Experts of a small language model: 64 experts in each of 20 layers, a sigmoid router.
Below are experts of layer 4 (counted from 0) of a mixture-of-experts language model. Rows are named router (the router's row for the expert), gate (a neuron's input weights, with its number), up (a neuron's input weights, with its number), down (a neuron's output weights, with its number) and show model dimensions 384-447. Each number is 50 + 10 x the weight over its row's rms, rounded and kept within 0 to 99.
After each expert's rows: "raises" lists some tokens whose logits its average output raises strongly, later layers aside; "comes before" lists some tokens at least twice as common just after its tokens as in all text. This comes from a sample of Wikipedia text that the model never trained on. Tokens count by the router's weight.

# expert 32
router:46 62 47 40 47 24 40 51 41 55 56 56 72 57 47 50 44 52 25 37 76 55 56 50 50 65 50 34 52 35 36 53 54 52 62 58 47 62 46 39 43 51 26 47 52 58 40 57 29 50 37 45 51 60 37 49 42 61 45 41 38 40 55 40
gate0:42 37 49 35 51 44 44 45 59 55 39 48 43 42 77 64 41 62 57 43 32 68 72 32 47 44 40 51 55 37 64 57 35 37 50 48 59 43 38 58 74 49 44 70 46 53 34 55 52 50 53 42 72 43 32 32 51 58 50 56 54 50 46 61
up0:56 67 48 62 41 44 49 60 43 37 59 48 51 46 30 37 58 38 33 52 71 40 22 71 63 60 64 56 41 66 42 39 58 67 45 51 35 51 54 44 40 47 58 37 53 54 55 39 49 58 47 41 37 48 68 64 53 45 47 43 46 53 42 45
down0:50 58 55 60 57 53 53 40 37 40 39 46 54 47 53 54 65 63 49 56 58 58 43 37 47 50 45 41 55 43 57 65 61 53 47 43 62 39 39 36 62 49 49 74 29 41 36 48 63 55 44 48 35 55 34 39 62 47 42 48 31 42 31 51
gate1:44 54 50 51 48 35 27 42 38 45 54 54 51 34 45 43 57 39 50 43 48 45 48 56 49 51 59 30 27 48 56 58 52 32 37 53 55 39 46 52 45 30 51 60 33 30 64 41 70 56 68 32 59 52 54 59 67 58 53 55 48 49 64 49
up1:48 46 53 48 42 53 31 52 43 44 51 55 59 49 52 31 37 46 47 44 53 27 51 43 42 61 45 22 32 43 42 44 63 36 53 54 44 47 41 53 36 32 57 43 43 41 62 45 59 67 69 25 54 55 43 71 66 44 47 46 52 49 59 62
down1:56 44 56 68 44 49 54 44 43 45 57 52 49 46 56 44 51 46 49 49 37 55 56 64 35 73 37 36 48 65 55 58 43 44 58 31 40 61 45 40 49 39 63 38 49 61 40 37 65 46 49 55 44 47 56 42 45 60 45 48 76 63 55 55
raises: "2", "tri", "1", "3", "4", "5"
comes before: "1", "2", "3", "4", "5", "6"

# expert 52
router:31 47 34 52 50 34 38 63 59 49 47 63 73 50 59 66 46 56 45 56 54 46 59 64 60 58 49 52 56 39 53 50 59 48 35 38 36 40 42 48 52 46 50 50 32 59 40 43 37 57 51 62 56 40 57 46 52 62 45 49 41 51 48 53
gate0:56 51 34 64 55 45 47 52 70 35 51 52 45 43 52 49 45 54 36 37 45 44 52 45 56 59 61 58 74 52 52 56 64 65 77 51 56 45 50 48 54 40 57 51 54 72 50 37 34 58 41 58 50 46 58 62 60 54 46 57 52 53 52 50
up0:53 25 30 62 40 71 21 51 39 57 27 55 67 54 39 76 49 57 36 40 48 51 54 50 70 44 55 44 52 40 54 31 73 60 55 42 36 49 51 51 35 53 46 62 61 54 32 54 45 49 60 55 47 41 36 58 50 47 53 26 50 56 52 37
down0:56 30 48 64 54 39 50 38 59 58 56 54 35 55 47 42 43 47 48 47 51 49 45 45 60 39 45 51 59 50 66 60 58 53 54 50 56 48 26 48 48 43 33 57 53 37 54 45 55 54 54 47 46 69 52 65 57 56 55 46 50 48 40 48
gate1:47 41 39 43 35 56 48 40 43 43 55 54 67 28 36 60 42 45 50 49 36 66 37 43 71 62 64 65 58 39 43 60 44 42 53 56 71 53 54 48 53 50 27 47 46 59 46 54 43 54 45 46 52 53 54 42 29 34 77 44 50 50 43 51
up1:42 45 28 48 59 49 57 52 39 52 44 60 39 62 45 50 56 35 48 51 55 49 57 48 61 41 39 46 56 42 62 65 54 60 43 57 50 42 37 60 53 23 36 41 62 59 41 53 52 51 36 52 62 58 57 46 48 37 64 44 51 54 49 54
down1:58 45 42 32 45 58 57 48 59 42 53 71 62 51 42 61 40 67 39 56 36 55 55 56 70 53 53 57 55 46 38 49 59 51 59 42 39 39 56 64 75 51 56 38 50 38 71 52 59 60 60 50 50 51 58 48 30 65 54 65 56 49 46 54
raises: ",", " with", " in", " of", ".", " ("
comes before: " of", ",", ".", "s", " in", " and"

# expert 45
router:51 46 58 46 67 52 41 53 35 62 24 54 55 51 48 52 56 64 36 48 48 41 54 46 60 58 52 45 36 59 44 59 59 54 63 43 44 55 43 43 61 66 32 70 48 34 35 58 49 56 49 58 57 56 60 63 51 71 38 59 45 37 61 58
gate0:40 44 56 42 26 34 36 47 36 46 50 59 51 51 52 54 52 30 56 58 55 54 55 49 55 59 62 49 49 52 62 42 62 51 82 34 60 52 36 44 54 62 54 35 51 54 66 57 39 58 53 66 49 54 57 58 39 48 61 62 51 39 44 54
up0:45 64 46 39 59 37 47 39 29 54 49 42 51 45 54 49 57 39 44 62 45 52 38 49 43 45 66 42 26 54 46 61 65 52 73 53 65 48 53 43 57 55 47 42 59 54 73 43 61 53 41 61 44 46 65 46 48 41 55 65 45 46 62 52
down0:46 41 50 61 39 62 34 42 34 55 49 39 49 75 56 44 54 42 43 53 56 59 37 37 61 57 55 30 65 52 33 52 54 48 50 49 55 47 41 46 55 52 58 26 35 52 63 46 55 37 46 62 35 55 49 46 64 60 37 32 65 55 42 44
gate1:51 46 60 37 55 40 58 28 55 36 67 40 51 32 56 52 55 51 57 48 39 59 53 39 47 49 52 59 34 38 53 32 41 44 41 43 57 48 70 36 54 53 43 41 36 43 53 51 52 40 45 59 38 54 53 38 51 67 59 55 48 53 50 57
up1:85 43 38 52 39 56 57 58 60 55 45 52 48 60 38 46 47 48 42 44 45 70 43 54 35 44 38 64 52 52 56 54 50 51 51 52 55 55 36 38 31 45 51 63 60 53 46 41 40 48 39 58 55 45 44 55 51 47 54 41 51 50 48 30
down1:57 38 45 74 47 65 62 70 49 38 31 43 61 56 55 55 53 44 36 54 38 53 52 43 42 38 41 70 38 48 63 54 37 55 58 41 50 55 41 40 61 67 50 46 50 65 48 37 31 51 62 47 65 44 44 55 34 56 50 56 66 48 54 59
raises: ",", " in", " and", " ", "."
comes before: "s", " of", ",", " and", ".", " in"

# expert 20
router:35 58 64 45 36 58 41 51 35 51 52 47 57 40 38 40 41 67 43 29 53 37 57 64 42 46 57 52 40 44 24 58 43 63 66 54 38 54 31 56 58 51 40 74 38 42 47 69 52 37 56 59 41 55 44 36 51 35 50 50 44 35 41 46
gate0:48 44 44 60 41 66 56 45 40 71 48 65 54 61 71 51 55 57 38 59 44 56 58 58 55 48 34 68 41 45 52 39 53 60 39 59 43 32 39 29 50 58 48 47 50 62 61 56 37 45 75 36 40 51 42 31 38 38 66 41 37 41 35 57
up0:24 37 60 43 57 53 51 41 58 46 35 53 36 54 56 40 67 63 39 63 46 61 48 53 47 60 36 43 43 42 69 52 38 18 33 39 54 47 51 44 60 43 37 46 41 48 53 43 44 60 63 58 41 28 50 54 40 52 35 63 58 56 40 56
down0:55 39 63 32 47 68 38 64 43 48 60 45 51 47 62 47 44 54 51 56 33 50 59 42 37 34 46 44 38 52 69 54 52 60 54 60 44 50 35 53 49 51 27 62 48 52 50 44 62 44 45 57 52 48 47 47 56 49 43 47 52 64 51 51
gate1:38 60 36 58 45 55 39 54 36 39 54 68 56 50 54 56 39 66 48 48 53 63 62 62 76 31 50 49 51 48 48 53 56 52 47 56 45 56 39 60 63 31 51 66 49 65 68 43 44 55 58 29 63 30 45 39 36 63 58 44 42 43 57 37
up1:47 65 50 66 46 44 49 58 57 35 48 56 49 50 37 48 33 50 45 29 52 62 53 44 40 46 47 37 57 70 51 70 61 47 39 61 73 59 46 56 38 36 43 47 41 44 47 39 59 51 61 52 50 67 34 35 63 37 50 46 65 56 55 48
down1:50 50 35 56 42 38 42 35 46 57 54 31 50 54 52 50 44 36 43 56 50 44 65 39 38 44 52 64 56 59 55 52 48 41 58 45 68 52 62 35 40 56 55 53 57 55 60 57 46 44 55 57 45 55 42 53 45 44 35 40 28 45 53 50
raises: " the", " a", " an", " ", " their", " its"
comes before: " the", " to", " a", " by", " in", " that"

# expert 39
router:46 56 54 44 72 44 45 61 47 48 48 54 60 39 54 55 64 55 43 57 58 46 54 35 66 65 50 43 63 40 48 41 39 56 43 47 49 63 44 52 60 41 39 46 52 63 38 58 51 47 55 41 62 41 55 53 56 61 55 50 45 45 41 60
gate0:52 44 46 41 47 53 64 30 44 51 52 44 60 69 36 49 45 46 49 50 46 42 46 43 60 52 47 60 53 63 54 62 54 66 36 29 42 72 68 38 44 64 38 45 54 47 63 54 52 42 52 55 79 40 47 52 46 49 38 40 56 44 58 51
up0:61 37 70 50 58 49 58 53 47 44 54 41 64 51 44 46 45 56 49 61 49 41 48 56 54 58 52 59 61 57 51 45 53 62 75 54 50 35 63 38 32 28 42 57 45 27 54 46 59 46 50 61 37 32 44 60 55 44 33 37 43 55 68 61
down0:70 42 39 50 52 66 38 48 53 35 55 48 47 47 56 50 50 72 38 47 59 46 53 64 47 41 44 44 50 43 65 51 63 46 61 54 44 35 56 48 50 45 33 56 42 22 51 43 38 37 63 46 33 45 48 61 56 58 34 44 36 67 56 46
gate1:42 50 52 50 55 39 43 58 69 39 48 56 59 44 42 53 40 56 47 43 54 47 34 41 60 58 50 48 61 50 57 52 39 68 60 44 47 51 37 62 57 37 44 55 50 53 63 58 51 42 28 55 35 49 49 50 40 66 54 48 51 45 41 64
up1:56 53 49 47 33 49 55 50 41 52 37 59 49 42 48 51 53 52 45 44 49 50 65 57 54 50 49 60 38 60 49 47 56 47 51 44 52 64 56 42 49 60 59 47 47 61 35 44 51 58 66 50 63 54 48 54 49 37 57 55 56 58 39 45
down1:57 61 56 53 50 47 48 45 46 53 41 49 44 53 70 49 56 57 54 33 49 48 46 62 51 47 29 27 34 66 65 57 55 61 42 55 44 47 48 47 41 63 59 38 52 62 52 69 48 63 56 19 35 37 24 49 55 40 56 39 60 64 43 42
raises: "\n", "-", "—", "|"
comes before: "\n", "-", "|", "The", "=", "N"

# expert 41
router:39 48 46 36 44 46 48 53 53 56 36 66 37 46 63 39 38 49 36 40 44 66 60 26 59 64 45 49 48 49 39 34 62 44 33 43 43 50 36 44 65 49 44 54 29 36 49 38 37 42 59 62 62 50 39 45 44 42 49 58 47 49 46 33
gate0:56 41 45 47 39 48 57 50 53 60 47 46 48 75 54 45 60 66 46 32 48 52 48 40 74 63 48 39 48 53 34 50 48 26 52 70 52 52 63 63 50 62 52 56 47 40 53 48 50 35 49 48 60 34 52 50 61 28 62 51 45 47 29 56
up0:36 40 56 54 59 39 61 50 40 41 41 47 56 74 43 33 76 44 60 30 55 51 38 47 66 54 53 63 46 51 42 45 48 31 53 55 57 58 68 59 52 61 56 52 57 35 55 46 60 54 31 57 63 51 62 50 46 36 64 58 50 50 40 63
down0:58 47 60 35 38 34 56 57 41 44 40 38 47 75 52 47 60 60 64 47 51 41 32 45 58 53 63 33 41 42 59 50 54 37 51 60 52 38 42 54 32 52 49 75 51 57 49 39 36 53 44 47 57 49 50 55 54 39 45 59 55 56 49 53
gate1:49 29 49 54 52 52 55 62 48 50 52 42 57 61 59 54 48 44 58 52 42 43 54 50 48 48 53 38 45 45 50 53 65 42 64 58 53 51 31 52 85 48 53 40 40 37 60 33 36 52 58 39 34 56 42 37 46 45 59 52 58 43 51 50
up1:46 52 54 46 61 36 52 53 66 65 47 59 70 56 63 43 46 50 55 75 53 40 49 37 50 52 61 49 57 48 48 43 39 49 70 27 49 48 57 49 46 40 63 52 44 36 38 56 47 37 55 44 38 63 60 46 47 60 56 59 53 57 56 57
down1:51 72 66 52 47 59 46 58 48 49 68 41 57 65 47 39 68 42 19 64 61 50 46 54 46 29 50 46 62 58 34 42 70 43 52 50 59 21 35 54 54 47 52 54 64 39 35 53 44 54 36 47 64 59 53 34 44 47 35 46 42 38 52 43
raises: "0", "9", "6", "8", "7", "5"
comes before: "0", "9", "8", " |", "5", "7"

# expert 22
router:43 52 52 36 43 48 47 42 55 55 39 58 40 42 71 39 56 61 33 43 62 53 68 35 51 54 61 37 48 46 56 51 56 42 52 32 55 49 49 53 51 36 46 64 47 59 40 59 42 65 27 60 57 50 60 55 46 59 59 27 44 54 55 36
gate0:66 59 29 54 51 53 47 59 48 61 31 51 43 69 60 51 49 70 46 51 54 47 46 40 60 48 58 42 47 53 52 56 52 54 56 51 40 51 33 49 60 25 45 50 34 46 67 65 56 63 41 46 65 54 40 48 39 68 52 49 43 60 55 50
up0:36 44 63 41 41 48 51 53 53 47 62 39 47 42 45 52 53 44 51 47 47 53 58 68 54 49 51 50 58 60 36 43 45 60 60 38 60 48 49 60 47 61 50 49 59 62 63 32 51 49 66 61 35 36 54 59 47 57 48 55 60 61 47 64
down0:64 50 55 47 47 51 49 65 52 37 41 44 51 59 62 47 45 47 38 69 52 55 52 42 52 50 70 38 52 33 58 64 60 56 55 47 60 42 56 56 32 33 29 46 44 64 60 39 36 36 32 59 60 41 50 42 47 36 49 25 46 43 49 38
gate1:50 58 44 52 63 32 53 44 40 59 51 40 36 65 49 55 55 50 39 38 60 49 46 46 44 42 55 52 41 51 68 57 56 35 43 65 25 37 56 64 48 58 42 35 54 71 51 43 53 56 50 50 47 53 38 46 41 47 49 42 35 43 55 60
up1:45 39 69 41 37 37 48 65 48 47 32 52 51 49 56 46 48 45 59 53 61 62 59 56 63 53 49 49 41 45 47 60 60 52 72 40 50 58 44 47 53 39 53 38 65 53 71 55 42 56 46 46 68 37 38 29 67 45 53 53 53 58 55 44
down1:63 50 45 63 73 51 53 62 41 46 50 49 59 44 68 52 36 66 57 52 57 58 50 58 57 65 54 66 47 37 62 55 49 64 45 44 70 38 41 41 51 68 36 52 66 50 61 57 50 35 52 52 58 41 20 61 41 67 46 47 44 38 65 51
raises: " ", " In", " The"
comes before: " ", " \"", " List", " A", " •", " The"

# expert 17
router:59 50 54 46 49 41 59 51 49 54 32 38 41 47 34 59 61 42 48 49 46 64 60 46 69 58 49 53 63 43 33 56 41 51 49 43 43 48 59 57 57 56 50 51 50 37 42 57 52 68 56 51 48 56 50 62 50 58 48 77 42 44 35 45
gate0:51 54 57 39 54 50 59 47 56 60 49 49 55 49 37 49 47 47 56 36 46 50 42 39 42 53 41 48 55 41 52 67 55 46 37 46 49 50 58 78 58 67 47 64 35 62 52 44 58 50 58 62 68 71 36 69 51 40 56 47 42 49 59 53
up0:31 42 67 52 61 29 53 38 50 49 39 44 58 36 40 58 68 50 51 42 46 62 49 54 58 53 37 40 75 37 47 54 68 39 50 44 53 58 59 70 57 48 40 61 46 50 47 35 45 68 41 68 75 61 54 46 45 41 67 53 45 58 54 49
down0:56 58 45 53 30 41 59 50 64 53 68 53 52 51 44 42 50 57 48 42 45 44 47 54 47 64 30 52 63 60 41 59 46 38 70 52 47 51 56 78 50 49 49 57 22 54 54 55 60 39 56 62 62 49 54 51 54 65 43 64 35 77 46 42
gate1:73 52 53 56 57 46 49 46 55 64 48 47 39 60 49 54 35 51 53 41 46 46 25 48 35 61 55 48 33 58 43 44 57 57 50 47 55 51 53 43 41 73 58 47 55 49 43 42 48 43 58 47 44 42 52 57 69 56 59 40 45 47 44 42
up1:48 61 30 48 57 50 50 45 71 61 45 44 60 51 38 57 57 60 36 30 40 37 51 43 37 60 48 58 47 60 43 48 54 52 66 52 43 42 52 49 48 49 41 31 38 55 57 39 46 41 31 49 71 57 49 46 54 34 44 47 47 51 52 52
down1:49 35 52 47 52 54 54 56 38 47 52 56 49 54 39 62 52 34 58 52 71 61 48 49 60 55 56 60 57 60 41 41 40 58 46 61 59 33 45 71 49 60 57 52 50 40 42 57 38 47 47 49 57 45 28 45 45 55 36 45 58 65 51 32
raises: " It", " They", " There", " However", " The", " This"
comes before: "\n", " The", " In", " He", " It", "=="

# expert 2
router:55 48 41 24 44 25 38 59 51 57 57 59 53 49 41 66 54 64 47 47 61 46 48 47 49 65 38 40 49 53 47 38 55 57 48 45 51 59 43 61 37 69 42 55 69 77 55 60 35 40 57 57 67 40 68 42 49 54 53 73 33 49 48 43
gate0:70 48 35 45 57 50 52 53 64 53 61 59 46 46 64 49 22 26 58 50 35 51 31 42 45 57 28 55 41 52 57 64 57 50 53 50 64 52 57 34 59 61 58 45 44 59 55 49 61 41 45 49 46 67 58 56 51 49 54 40 50 57 39 35
up0:39 45 46 49 48 30 57 59 53 71 60 38 32 32 50 42 50 23 48 53 56 50 62 44 50 36 44 46 45 46 35 41 56 42 29 43 38 35 47 53 61 80 48 58 58 50 67 38 62 64 36 68 52 34 52 50 50 51 48 44 51 53 55 49
down0:45 35 54 48 75 60 59 38 53 59 61 60 47 32 45 43 62 42 52 50 34 68 46 47 47 42 40 45 57 52 45 49 49 37 42 58 38 61 45 50 37 66 53 52 38 44 53 51 45 63 50 49 42 49 23 55 49 39 54 45 52 35 44 47
gate1:46 51 65 44 41 45 41 67 43 33 58 41 38 52 38 53 49 62 50 50 71 44 37 49 54 60 57 46 39 45 29 49 38 46 41 62 65 52 46 38 44 59 31 54 35 53 60 55 53 42 50 48 53 42 53 47 61 56 33 64 58 37 47 71
up1:52 39 45 56 60 61 62 39 53 52 41 53 65 47 61 42 58 35 49 56 33 51 57 52 49 51 49 42 56 53 70 45 63 51 59 34 31 55 37 60 63 34 57 65 60 53 47 50 39 49 47 41 61 49 47 58 26 48 68 39 51 50 43 32
down1:55 55 38 45 43 48 57 54 58 35 56 44 50 50 70 42 54 37 41 45 57 52 40 62 37 38 47 48 46 47 24 52 61 55 58 52 44 63 57 63 73 43 55 53 64 40 39 56 46 59 65 63 58 52 37 36 34 53 60 42 59 36 51 59
raises: "-", "\n", "|", "The", "==", "In"
comes before: "\n", "-", "|", "==", "The", "==="

# expert 11
router:34 56 58 44 36 34 42 55 39 63 35 67 54 54 53 50 48 47 33 38 56 70 60 49 40 64 49 58 50 42 41 47 42 49 48 38 43 46 37 33 52 35 52 41 68 62 45 60 40 46 48 60 50 55 40 51 46 64 49 52 42 46 61 49
gate0:53 42 56 39 28 59 57 46 52 50 58 57 61 51 38 46 59 20 40 52 47 61 38 50 33 36 52 36 40 58 42 48 70 43 32 56 44 40 57 51 41 54 49 39 52 69 48 56 48 58 49 56 41 48 34 59 55 56 42 44 51 57 58 65
up0:42 49 51 40 30 66 58 43 51 43 56 50 58 45 38 49 59 30 37 47 40 65 39 50 40 30 51 37 55 58 44 51 69 50 37 52 39 47 55 47 40 52 45 38 56 60 44 48 50 42 57 51 44 46 35 56 59 53 39 38 51 51 72 67
down0:56 54 65 65 39 44 52 57 48 62 49 41 44 60 55 53 49 48 75 56 69 57 65 62 42 57 57 73 55 42 47 57 46 50 56 60 63 62 61 52 37 66 35 58 55 38 48 46 67 47 53 68 33 53 53 42 46 65 51 52 64 57 37 60
gate1:55 50 39 59 66 40 36 48 48 54 57 68 51 40 48 57 43 35 57 83 42 44 57 41 45 57 35 51 59 65 51 53 52 65 73 50 61 25 44 53 50 58 50 44 46 58 59 50 44 53 63 69 46 35 56 21 47 63 36 49 47 40 49 62
up1:59 48 58 72 51 52 51 50 53 53 58 54 59 51 41 50 31 57 55 49 38 66 67 32 60 45 44 38 47 58 44 64 21 49 54 56 61 52 49 36 74 46 52 48 47 45 30 44 36 48 44 46 43 43 52 41 53 43 70 48 55 57 50 51
down1:37 65 40 49 64 48 24 44 48 39 61 58 57 33 48 56 43 48 46 58 37 68 59 37 39 50 72 49 59 51 58 60 44 54 48 51 55 46 59 48 56 49 62 53 59 67 41 41 55 50 61 55 62 21 57 38 58 55 58 38 47 66 25 59
raises: "1", "2", "5", "3", "4", "6"
comes before: "1", "2", "3", "4", "5", "6"

# expert 28
router:44 48 65 45 48 48 36 60 65 44 46 58 62 46 65 66 54 38 56 55 62 40 62 46 50 51 35 63 56 48 22 47 48 58 49 53 48 62 50 36 71 38 34 62 45 70 35 57 46 39 38 43 50 44 78 48 47 40 37 53 33 37 25 56
gate0:56 31 55 60 49 49 45 36 47 43 55 41 66 70 43 42 58 66 58 35 39 59 51 31 52 59 58 56 75 42 38 50 65 47 34 50 50 68 63 61 62 48 52 68 53 44 42 58 34 52 38 49 43 52 59 36 52 61 35 63 59 44 56 52
up0:61 40 55 51 50 53 52 37 56 43 45 53 54 58 56 50 58 63 52 55 46 47 54 46 63 46 41 51 62 46 44 40 44 46 60 46 58 70 62 37 57 38 53 57 37 45 48 57 44 48 31 51 39 52 85 42 58 43 40 54 59 38 59 66
down0:54 41 54 47 63 59 49 22 55 49 51 55 43 43 59 55 40 45 54 53 49 36 57 49 46 43 49 50 46 47 48 43 47 55 50 56 53 37 53 45 47 40 55 60 56 61 72 54 56 58 70 56 52 44 62 40 38 37 47 50 57 48 47 65
gate1:55 49 44 41 39 75 40 43 41 57 61 60 53 52 31 66 37 60 49 46 52 38 52 40 47 51 49 53 44 60 47 39 60 34 52 34 42 59 45 50 46 56 49 58 33 48 54 40 49 36 39 27 36 60 32 43 57 33 34 45 51 54 58 42
up1:69 46 46 43 53 73 52 45 43 50 49 52 36 41 49 59 58 63 60 50 37 46 41 57 30 39 45 31 39 44 49 36 48 48 40 48 51 63 52 40 46 54 43 47 40 50 43 32 61 47 62 42 42 75 36 40 53 58 53 70 44 51 62 52
down1:66 46 50 53 40 58 64 38 47 18 33 62 51 42 54 43 51 41 45 49 30 47 37 63 59 45 48 52 50 64 30 58 49 42 40 51 50 46 42 46 44 57 56 52 44 50 57 69 56 44 38 61 57 47 52 56 65 48 62 73 70 39 44 58
raises: ".", ",", "–", " or", "°", ";"
comes before: " |", ".", ",", "–", ")", "0"

# expert 29
router:42 44 32 29 49 52 36 48 46 65 32 60 56 38 41 49 37 65 44 51 52 55 51 56 56 52 57 36 60 44 46 49 51 69 50 41 41 50 33 60 58 26 19 61 43 61 42 43 53 60 63 58 51 55 41 42 55 34 43 39 42 34 28 54
gate0:33 53 36 63 43 51 50 52 49 57 36 48 58 46 58 56 35 41 46 67 46 72 36 34 36 54 52 53 40 47 50 60 51 38 57 67 49 42 47 79 47 37 56 46 53 74 68 35 62 61 49 59 59 51 39 50 45 50 40 72 54 60 35 64
up0:48 44 27 54 55 45 58 57 47 68 41 44 33 54 34 46 45 21 54 39 48 73 41 48 52 43 52 47 44 46 25 62 61 47 58 62 35 55 39 68 53 50 49 52 42 50 34 47 57 65 43 56 61 56 52 45 50 42 49 61 56 51 46 71
down0:50 42 50 57 62 49 52 46 14 32 49 46 63 51 36 43 51 54 53 45 54 48 42 59 46 54 52 28 60 47 52 59 62 49 49 49 42 51 45 73 36 45 47 53 50 49 51 46 48 44 45 59 43 55 60 51 53 43 51 53 59 43 44 50
gate1:60 42 48 50 54 53 43 46 37 57 42 48 57 54 38 48 55 70 50 54 52 64 39 54 58 50 56 35 43 60 52 37 65 51 63 43 49 62 43 60 50 59 55 50 56 62 46 23 59 54 40 32 53 58 49 42 67 46 41 46 49 54 52 48
up1:58 54 40 42 51 48 43 65 50 46 56 53 65 40 55 67 60 68 48 52 41 64 46 58 37 46 50 48 48 50 57 19 51 43 60 44 56 81 53 44 53 52 39 52 46 55 36 50 43 46 44 57 60 59 41 47 61 59 44 67 55 51 45 07
down1:79 47 64 43 43 37 61 56 66 46 61 67 52 60 57 49 56 59 45 52 35 49 39 56 24 72 41 57 64 31 57 46 58 49 46 57 33 55 40 58 48 54 59 38 45 38 52 71 35 48 39 56 59 41 48 59 54 65 43 55 43 54 43 52
raises: " a", " the", " his", " an", " in", " up"
comes before: " to", " the", " in", "ing", "s", " a"

# expert 30
router:53 49 38 44 41 48 46 46 48 52 55 55 55 45 66 55 62 50 37 51 48 50 54 54 49 72 27 41 63 45 40 57 54 49 43 57 63 53 56 48 67 47 38 52 27 63 24 54 46 31 43 60 45 45 62 63 48 36 45 49 29 34 39 49
gate0:62 29 44 50 52 37 57 63 41 44 40 50 39 54 47 60 65 64 57 50 34 47 39 56 42 65 37 52 59 62 52 69 48 54 53 54 61 57 43 39 46 50 47 45 40 31 45 58 54 45 55 36 28 46 51 58 58 45 34 62 44 56 42 42
up0:50 49 52 55 47 50 60 55 42 60 40 49 50 48 50 54 58 72 56 43 54 56 24 38 52 45 52 55 39 48 63 74 57 51 57 54 35 43 52 44 60 43 57 47 44 51 38 56 39 34 50 41 52 66 52 58 50 35 51 55 53 36 49 55
down0:51 60 57 61 43 44 51 41 33 61 49 55 67 57 58 67 35 55 49 47 60 29 63 56 58 44 40 62 31 60 40 46 50 57 58 54 38 51 47 44 42 46 37 48 26 52 30 62 44 40 42 46 53 52 48 50 63 53 37 50 51 70 49 40
gate1:61 62 39 47 50 60 55 48 42 44 58 62 51 53 52 44 28 56 54 42 61 50 51 46 44 54 49 55 49 54 47 59 47 51 54 42 49 55 25 54 70 47 38 62 32 37 54 64 68 42 49 43 48 51 51 50 49 66 46 44 43 36 64 55
up1:65 47 65 46 43 44 51 47 63 45 52 34 62 27 49 43 49 36 54 63 53 45 44 37 46 49 48 55 56 62 55 48 65 58 47 50 49 49 55 42 41 41 60 34 53 75 50 47 43 43 42 39 55 45 67 49 54 45 45 47 56 60 47 53
down1:62 49 40 67 33 45 58 44 55 54 42 58 32 48 57 40 52 67 43 59 53 58 31 50 42 64 41 38 49 46 75 54 56 59 33 64 45 35 53 60 48 51 48 38 48 57 44 41 55 69 27 43 47 59 54 52 49 51 61 42 53 49 52 53
raises: "th", "teen", "ty", " years", " months"
comes before: "0", " |", "9", "8", "th", "–"

# expert 61
router:56 43 54 41 40 47 36 57 57 62 42 50 48 43 34 52 54 55 47 46 45 55 51 46 63 45 32 44 68 43 39 45 60 52 55 68 40 45 58 56 43 52 42 60 41 68 47 60 52 49 58 59 59 63 54 58 41 41 60 68 42 41 44 42
gate0:70 57 30 47 51 59 66 54 38 48 31 60 58 35 38 42 38 40 53 50 50 49 47 44 55 50 43 53 54 52 50 41 35 47 58 49 53 35 46 45 43 49 33 61 40 46 56 44 51 68 68 46 55 60 38 48 52 58 46 42 55 54 45 45
up0:71 75 59 42 37 32 47 65 49 45 43 37 49 52 54 55 48 56 44 37 53 58 60 56 43 62 58 60 54 47 44 61 41 71 55 49 49 30 65 46 55 63 48 52 34 44 87 54 47 46 48 55 48 35 65 56 58 49 34 39 48 47 55 41
down0:55 48 60 66 46 40 62 65 45 61 51 58 32 61 45 68 62 36 51 55 42 45 41 44 39 54 58 60 68 40 42 58 53 60 43 49 51 47 50 49 55 58 50 43 70 40 70 40 61 45 42 53 56 65 65 44 38 61 45 42 49 55 54 38
gate1:55 57 48 62 46 42 45 58 76 51 69 57 57 52 66 58 54 66 52 45 54 54 76 39 42 60 57 25 59 42 55 60 58 36 52 28 61 63 46 55 47 45 53 57 47 50 47 50 46 66 37 57 47 68 45 44 51 67 67 61 43 45 73 32
up1:33 29 64 29 50 70 34 49 40 48 54 45 33 44 50 53 50 51 50 43 38 38 49 58 41 69 52 57 48 60 49 42 54 44 63 57 53 40 48 36 54 56 47 50 60 44 36 54 52 36 35 38 50 61 63 52 48 54 31 33 59 52 42 54
down1:32 41 59 47 40 51 35 56 52 43 39 44 43 45 49 50 66 57 53 53 30 57 34 47 48 56 45 46 56 46 30 50 71 65 60 62 47 47 47 51 36 34 57 45 41 43 56 59 59 56 55 47 37 62 55 39 50 62 60 47 60 65 72 53
raises: ",", " and", "–", ";"
comes before: "1", "0", "4", "2", "5", "6"